Experts of a small language model.
Size: vocabulary 1634, 15.3M parameters.
Training: a variant of Muon for the experts, 301M tokens, 4592 steps.
Below are experts of layer 3 (counted from 0) of a mixture-of-experts language model. Rows are named router (the router's row for the expert), gate (a neuron's input weights, with its number), up (a neuron's input weights, with its number), down (a neuron's output weights, with its number) and show model dimensions 0-159. Each number is 200 + 40 x the weight over its row's rms, rounded and kept within 0 to 999.
After each expert's rows: "comes after" lists some tokens at least twice as common just before its tokens as in all text; "comes before" lists some tokens at least twice as common just after its tokens as in all text. This comes from a sample of Wikipedia text that the model never trained on. Tokens count by the router's weight.

# expert 127
router,188,269,171,232,174,223,175,106,193,200,224,241,175,225,189,297,164,180,162,160,195,202,118,230,186,302,254,199,252,251,192,195,137,228,215,193,176,169,196,183,185,194,213,142,250,229,148,193,233,224,202,235,81,181,265,160,181,203,207,252,181,142,201,240,219,206,175,258,155,236,155,169,182,190,212,205,204,214,225,237,237,247,184,157,179,221,241,156,257,220,162,153,169,216,241,183,171,160,143,189,122,177,179,154,114,135,209,233,195,243,201,148,253,160,246,211,195,292,172,180,157,237,228,191,204,105,178,256,270,196,213,208,234,181,252,166,150,154,200,130,232,218,187,256,269,150,210,247,165,202,214,201,219,209,231,152,120,185,209,215
gate1,215,174,191,270,210,208,128,195,170,196,144,274,229,217,218,216,191,182,173,197,152,137,120,201,90,190,254,209,198,226,198,187,194,146,225,135,267,255,206,182,224,208,204,138,233,139,171,197,216,181,187,175,265,207,220,191,177,199,198,216,199,185,240,162,256,205,283,207,143,179,137,171,214,233,155,143,243,215,202,262,293,187,177,107,216,193,215,162,181,238,173,227,138,248,251,211,154,141,181,152,178,108,210,174,229,157,204,282,182,213,256,144,219,156,199,183,330,182,156,190,222,196,237,265,236,218,200,204,272,207,187,206,258,176,135,205,215,211,157,221,198,218,169,263,178,232,190,211,238,232,186,161,185,179,168,229,203,187,297,169
up1,239,184,207,276,173,196,178,216,230,226,268,248,192,230,128,227,160,226,178,231,190,202,182,268,181,183,239,235,242,235,251,119,156,188,178,232,296,230,261,201,228,222,202,180,184,150,194,248,298,185,220,241,206,212,201,147,159,212,260,226,198,174,182,244,217,222,236,203,130,178,231,188,211,243,190,231,292,172,218,206,240,158,172,160,216,159,222,189,236,257,183,232,160,241,287,191,196,178,197,211,212,227,236,141,211,160,249,284,192,162,281,179,181,175,227,212,302,244,203,171,200,169,188,254,189,220,191,230,268,192,91,173,247,160,190,216,197,250,219,232,303,154,201,203,228,225,173,273,160,234,160,154,194,91,223,179,216,235,201,209
down1,216,222,181,188,179,254,179,231,185,111,268,246,253,263,255,229,151,251,198,175,195,216,129,176,200,117,185,169,217,232,217,163,203,192,263,264,204,283,197,156,235,237,195,253,196,141,187,253,226,250,143,184,186,226,208,215,197,203,232,145,121,249,199,159,216,178,193,195,191,192,157,189,176,216,148,146,118,251,142,226,175,220,252,203,231,145,207,215,196,165,259,139,195,256,214,263,181,231,238,214,114,193,196,190,192,243,262,259,197,168,133,218,137,165,191,211,183,116,187,206,299,223,255,173,224,213,169,116,214,239,175,117,239,193,180,277,167,171,157,192,178,194,270,259,232,203,184,212,207,240,241,180,189,222,172,184,234,201,154,252
comes after: "1", " ", "2", " |", "3", "4"
comes before: " |", ".", " |\n", ":", ";", "–"

# expert 123
router,154,184,141,202,178,255,152,123,216,195,210,168,153,238,174,304,130,197,171,213,234,159,154,225,232,198,208,215,195,200,225,157,175,168,217,151,171,165,194,234,222,226,235,195,251,233,119,202,242,223,251,259,163,153,215,130,177,238,201,226,166,192,197,245,177,135,127,265,220,264,158,180,144,163,152,185,180,212,181,202,180,211,150,181,133,215,149,214,317,206,177,156,155,144,231,263,152,149,210,225,154,139,231,187,85,156,239,146,156,215,204,218,197,202,244,210,197,277,168,178,179,256,254,215,178,219,209,225,283,180,207,175,216,170,222,158,182,180,176,230,206,240,214,226,267,184,177,212,173,201,120,277,182,201,155,196,173,124,226,184
gate0,200,265,137,213,173,196,244,135,181,302,235,166,174,255,147,148,160,222,131,205,235,181,175,209,241,217,240,176,169,174,188,180,218,171,208,152,175,171,214,252,198,254,183,174,212,227,129,236,205,248,144,167,192,167,151,194,205,232,279,206,109,143,228,221,171,162,173,236,166,208,182,295,179,283,125,213,155,230,187,163,191,249,171,246,179,205,184,194,210,267,182,256,189,227,282,207,238,198,97,185,162,184,250,227,120,190,260,232,180,228,192,210,154,288,219,231,118,158,200,182,128,256,165,215,148,186,154,191,243,179,249,213,189,178,201,125,190,182,153,192,210,230,250,260,192,166,177,169,202,176,167,176,234,193,239,179,235,178,259,220
up0,195,237,166,189,136,195,274,195,223,242,228,147,129,199,201,122,136,255,159,157,248,169,199,191,211,240,175,267,175,169,228,265,194,209,188,200,139,213,209,217,139,222,136,212,181,251,156,156,192,280,206,220,147,197,129,211,176,186,273,169,173,150,257,264,180,181,197,210,225,244,219,221,190,228,183,191,169,198,234,150,177,247,267,238,151,210,165,217,216,245,101,261,247,224,235,232,232,232,124,227,181,249,199,252,182,179,226,209,192,233,178,227,163,250,207,149,132,183,241,281,106,226,174,221,231,257,187,163,176,201,250,187,174,263,190,143,230,247,183,232,222,163,256,201,216,211,276,157,195,140,261,139,230,186,198,172,234,242,210,266
down0,187,191,127,191,210,184,182,170,124,142,195,226,249,181,180,228,210,261,122,177,232,227,172,178,177,150,235,195,288,238,251,210,191,197,177,259,197,193,163,171,192,164,198,194,196,300,197,171,157,170,144,214,269,209,289,189,247,100,255,187,221,226,270,246,247,232,226,139,171,267,251,225,251,187,220,212,236,174,193,130,207,227,233,246,153,223,214,174,142,209,170,151,183,229,247,230,242,249,131,244,133,216,165,264,256,260,180,215,221,174,185,221,154,250,252,140,184,149,265,234,135,258,217,208,153,173,190,200,168,252,211,193,200,255,156,264,227,155,204,172,190,206,184,171,222,195,168,174,181,261,227,148,206,234,194,159,220,152,269,172
comes after: " ", "2", "1", " (", "3", "4"
comes before: "0", " |", "9", ".", "8", "1"

# expert 37
router,184,185,168,243,188,328,264,223,155,193,165,177,227,214,250,247,199,220,216,275,201,187,182,191,232,227,234,215,208,164,210,281,196,202,229,172,138,123,189,203,196,159,233,150,185,238,158,221,285,194,222,233,221,211,247,167,203,213,216,272,131,174,230,250,251,130,164,255,108,213,201,223,199,269,178,226,162,276,210,225,254,232,164,195,221,215,259,128,213,245,210,157,188,186,247,203,180,201,180,169,81,177,266,206,142,169,215,203,155,235,199,127,145,183,160,247,189,193,162,126,234,289,234,236,215,210,267,243,262,168,236,188,158,155,138,171,171,177,210,159,244,159,237,219,205,175,172,190,177,257,204,172,175,188,156,201,202,180,203,173
gate1,236,210,174,141,170,261,164,199,160,212,217,266,256,179,208,238,201,166,245,225,266,210,222,172,179,189,211,144,175,225,212,236,177,183,169,200,185,180,132,248,207,180,212,123,158,222,193,252,200,185,144,235,207,212,238,149,232,243,156,235,145,135,159,254,236,65,248,268,191,224,180,218,143,268,208,189,187,204,217,264,265,326,192,144,197,177,153,104,299,217,233,132,172,230,220,143,170,171,207,214,166,193,264,187,138,164,250,216,237,192,185,218,224,211,147,205,213,246,221,173,198,280,268,207,185,166,197,208,225,170,188,188,192,244,147,195,153,183,224,254,263,154,172,231,189,185,184,180,191,168,171,260,201,221,245,149,159,205,229,170
up1,216,187,147,246,224,232,153,217,239,246,235,156,209,152,213,222,200,270,231,232,238,221,149,148,94,190,193,181,197,128,250,172,145,159,177,183,227,193,127,156,120,249,190,95,255,230,171,198,206,252,169,186,244,190,145,208,285,149,144,162,260,208,179,186,199,82,169,234,212,168,198,174,155,167,218,218,181,137,163,247,151,248,161,188,259,200,150,214,172,230,247,184,141,211,194,190,154,228,199,167,247,167,268,215,178,191,202,266,212,212,201,245,183,259,228,216,204,262,210,308,206,247,180,168,190,206,247,193,189,171,185,167,193,150,133,264,263,171,199,208,181,211,191,181,183,199,233,187,203,209,212,117,197,174,233,182,132,169,256,154
down1,102,234,120,239,211,207,200,224,138,262,174,144,189,190,223,217,205,178,171,246,146,157,195,175,205,208,222,209,135,185,217,215,149,220,231,172,242,151,199,162,114,175,184,197,133,156,179,170,249,351,238,195,212,268,152,201,224,145,202,235,198,221,176,185,173,227,222,190,246,264,203,243,163,154,217,271,233,192,124,150,209,238,154,237,169,168,215,168,209,186,258,219,209,184,194,208,198,207,248,224,174,179,143,187,192,93,231,215,161,196,216,278,221,200,198,161,220,195,141,225,176,204,251,199,150,236,238,238,175,224,239,128,169,148,129,231,275,190,152,196,140,199,243,210,200,265,202,203,149,193,158,157,259,194,243,233,202,277,249,235
comes after: "\n", " |\n", ")\n", ".\n\n", " of", " in"
comes before: "-", "|", " D", " L", " •", " S"

# expert 63
router,127,173,156,224,223,236,254,156,199,193,164,185,207,203,154,222,149,196,174,233,210,176,151,161,190,193,181,199,195,227,118,156,176,301,232,193,169,146,145,247,200,221,291,161,220,263,97,208,217,224,247,245,183,213,214,194,230,203,220,222,191,167,193,181,192,185,192,271,158,189,143,207,151,169,184,232,163,215,229,213,175,246,208,134,147,222,152,203,237,203,160,207,161,150,231,235,168,137,190,210,136,167,203,228,85,175,283,170,195,208,196,208,190,219,287,207,221,217,104,163,163,208,303,213,210,194,259,241,298,238,225,172,202,178,154,145,151,140,188,165,200,201,135,255,228,178,207,220,225,213,130,203,152,138,188,239,158,155,195,172
gate1,178,216,204,235,177,224,223,194,242,202,270,264,247,174,179,247,249,200,157,153,257,175,218,236,123,90,208,250,194,263,138,195,160,171,237,150,192,241,193,254,137,134,172,144,208,231,129,169,235,224,240,205,180,186,216,237,203,168,139,246,185,254,201,237,186,172,183,235,186,251,161,193,219,184,173,150,163,250,235,232,193,182,209,141,232,201,172,265,176,307,137,152,229,145,200,154,248,269,200,161,193,164,192,207,211,124,201,126,170,221,194,127,228,249,222,227,237,173,192,205,238,219,156,218,215,230,226,255,308,221,234,163,235,173,240,268,211,168,270,202,244,179,187,260,252,150,201,160,188,242,202,174,165,203,199,197,175,199,244,276
up1,206,152,208,166,238,246,127,168,170,183,79,159,119,258,217,153,173,249,256,207,90,203,153,196,248,247,190,168,183,133,211,258,191,209,160,269,233,202,243,130,231,262,193,207,169,181,240,266,174,169,168,127,255,200,197,150,191,235,206,144,208,205,179,207,217,189,216,139,173,132,205,257,147,178,260,263,230,144,178,161,227,205,160,290,210,235,241,223,205,126,245,215,154,256,178,186,170,154,207,197,207,246,199,195,218,253,161,272,237,213,193,219,128,221,236,117,165,188,162,211,172,189,189,178,181,254,179,193,119,189,172,249,146,214,168,172,181,237,217,234,184,217,215,169,130,200,190,222,224,174,240,227,180,223,218,207,240,164,150,179
down1,154,206,245,199,285,257,202,187,247,208,227,183,187,128,196,216,149,158,244,200,215,176,163,176,234,185,224,127,197,111,157,230,212,205,235,233,211,119,220,217,231,200,243,190,253,236,187,211,233,253,170,175,220,186,238,161,198,192,141,196,218,153,209,135,152,201,253,249,209,102,144,239,223,208,295,247,188,232,223,274,209,152,264,226,242,230,208,193,240,202,235,184,214,166,248,247,230,204,226,193,215,216,212,219,198,172,236,169,187,200,220,127,172,154,143,269,152,169,142,92,253,236,227,233,242,263,206,169,242,249,133,167,121,141,191,190,197,156,273,195,197,187,231,184,196,152,246,195,165,233,271,213,247,214,246,161,193,128,262,209
comes after: "1", "2", "0", "9", "8", "3"
comes before: " |", "0", ".", "–", ",", "8"

# expert 15
router,130,215,211,200,106,204,245,250,143,199,197,191,170,264,171,233,133,141,169,228,155,175,215,196,184,225,232,217,161,184,223,179,176,214,248,278,252,109,137,176,143,179,255,181,188,204,174,263,223,148,206,198,132,185,195,229,181,179,229,183,218,218,164,167,301,162,127,217,184,214,135,230,163,255,189,253,175,301,131,194,175,225,175,202,143,210,197,202,242,157,191,176,147,192,190,198,128,107,158,195,127,196,208,171,142,184,239,182,185,217,139,216,219,205,197,208,280,162,190,147,233,166,207,185,162,128,230,255,243,197,258,187,216,226,203,150,108,146,124,177,185,188,182,303,218,210,187,226,185,213,180,208,178,168,204,171,230,236,208,214
gate0,202,233,259,191,137,201,218,185,182,155,272,170,107,199,178,195,217,180,215,163,236,177,210,259,156,191,149,153,187,170,249,159,156,173,152,256,165,133,247,168,141,167,289,203,173,189,170,198,238,182,153,245,168,180,252,238,191,208,206,210,178,169,234,190,213,181,200,228,171,211,168,183,234,218,230,208,157,193,147,229,180,201,156,194,155,237,170,216,206,174,253,147,187,264,261,242,179,171,144,205,152,202,188,209,167,157,222,209,173,287,245,183,219,242,196,197,237,168,192,213,268,161,198,184,219,219,188,249,275,140,237,145,227,83,296,175,172,154,164,105,248,239,242,284,307,228,200,220,197,259,167,177,181,174,201,148,228,287,209,187
up0,217,237,168,229,137,183,152,224,171,194,257,228,96,180,115,165,184,247,253,186,243,249,233,198,196,186,134,184,203,188,187,170,174,218,95,257,192,205,187,190,176,168,204,136,172,178,243,188,202,167,216,193,217,193,222,256,203,247,257,146,281,160,265,190,175,134,189,163,238,152,238,202,167,270,199,197,183,193,205,171,211,217,156,165,193,184,239,230,228,250,267,187,206,190,192,150,134,172,225,191,203,197,213,213,190,177,224,180,138,220,289,196,211,261,167,174,200,130,170,175,264,183,203,174,197,206,256,203,291,113,211,170,236,138,236,210,183,123,190,133,235,185,241,306,236,270,256,223,185,180,159,125,260,186,180,126,200,215,195,172
down0,247,183,182,192,207,214,127,147,194,202,169,147,205,172,201,191,241,175,204,113,230,189,134,134,238,195,237,202,290,254,199,285,186,168,210,157,204,289,229,171,213,150,186,200,136,166,184,129,176,130,204,211,195,191,161,179,251,123,122,212,144,186,243,161,259,195,238,229,214,200,244,176,152,235,181,129,184,214,165,262,204,177,173,181,317,238,146,196,153,259,178,169,204,156,136,195,225,288,197,235,226,212,200,185,255,310,214,195,135,170,245,216,215,191,178,186,179,207,157,170,178,225,208,198,207,186,148,196,199,151,231,174,183,230,201,259,170,198,187,190,211,223,173,126,193,196,223,240,184,201,153,193,151,294,239,241,162,223,209,108
comes after: "0", "9", "1", "8", " The", " count"
comes before: "0", "6", "5", "4", "8", "7"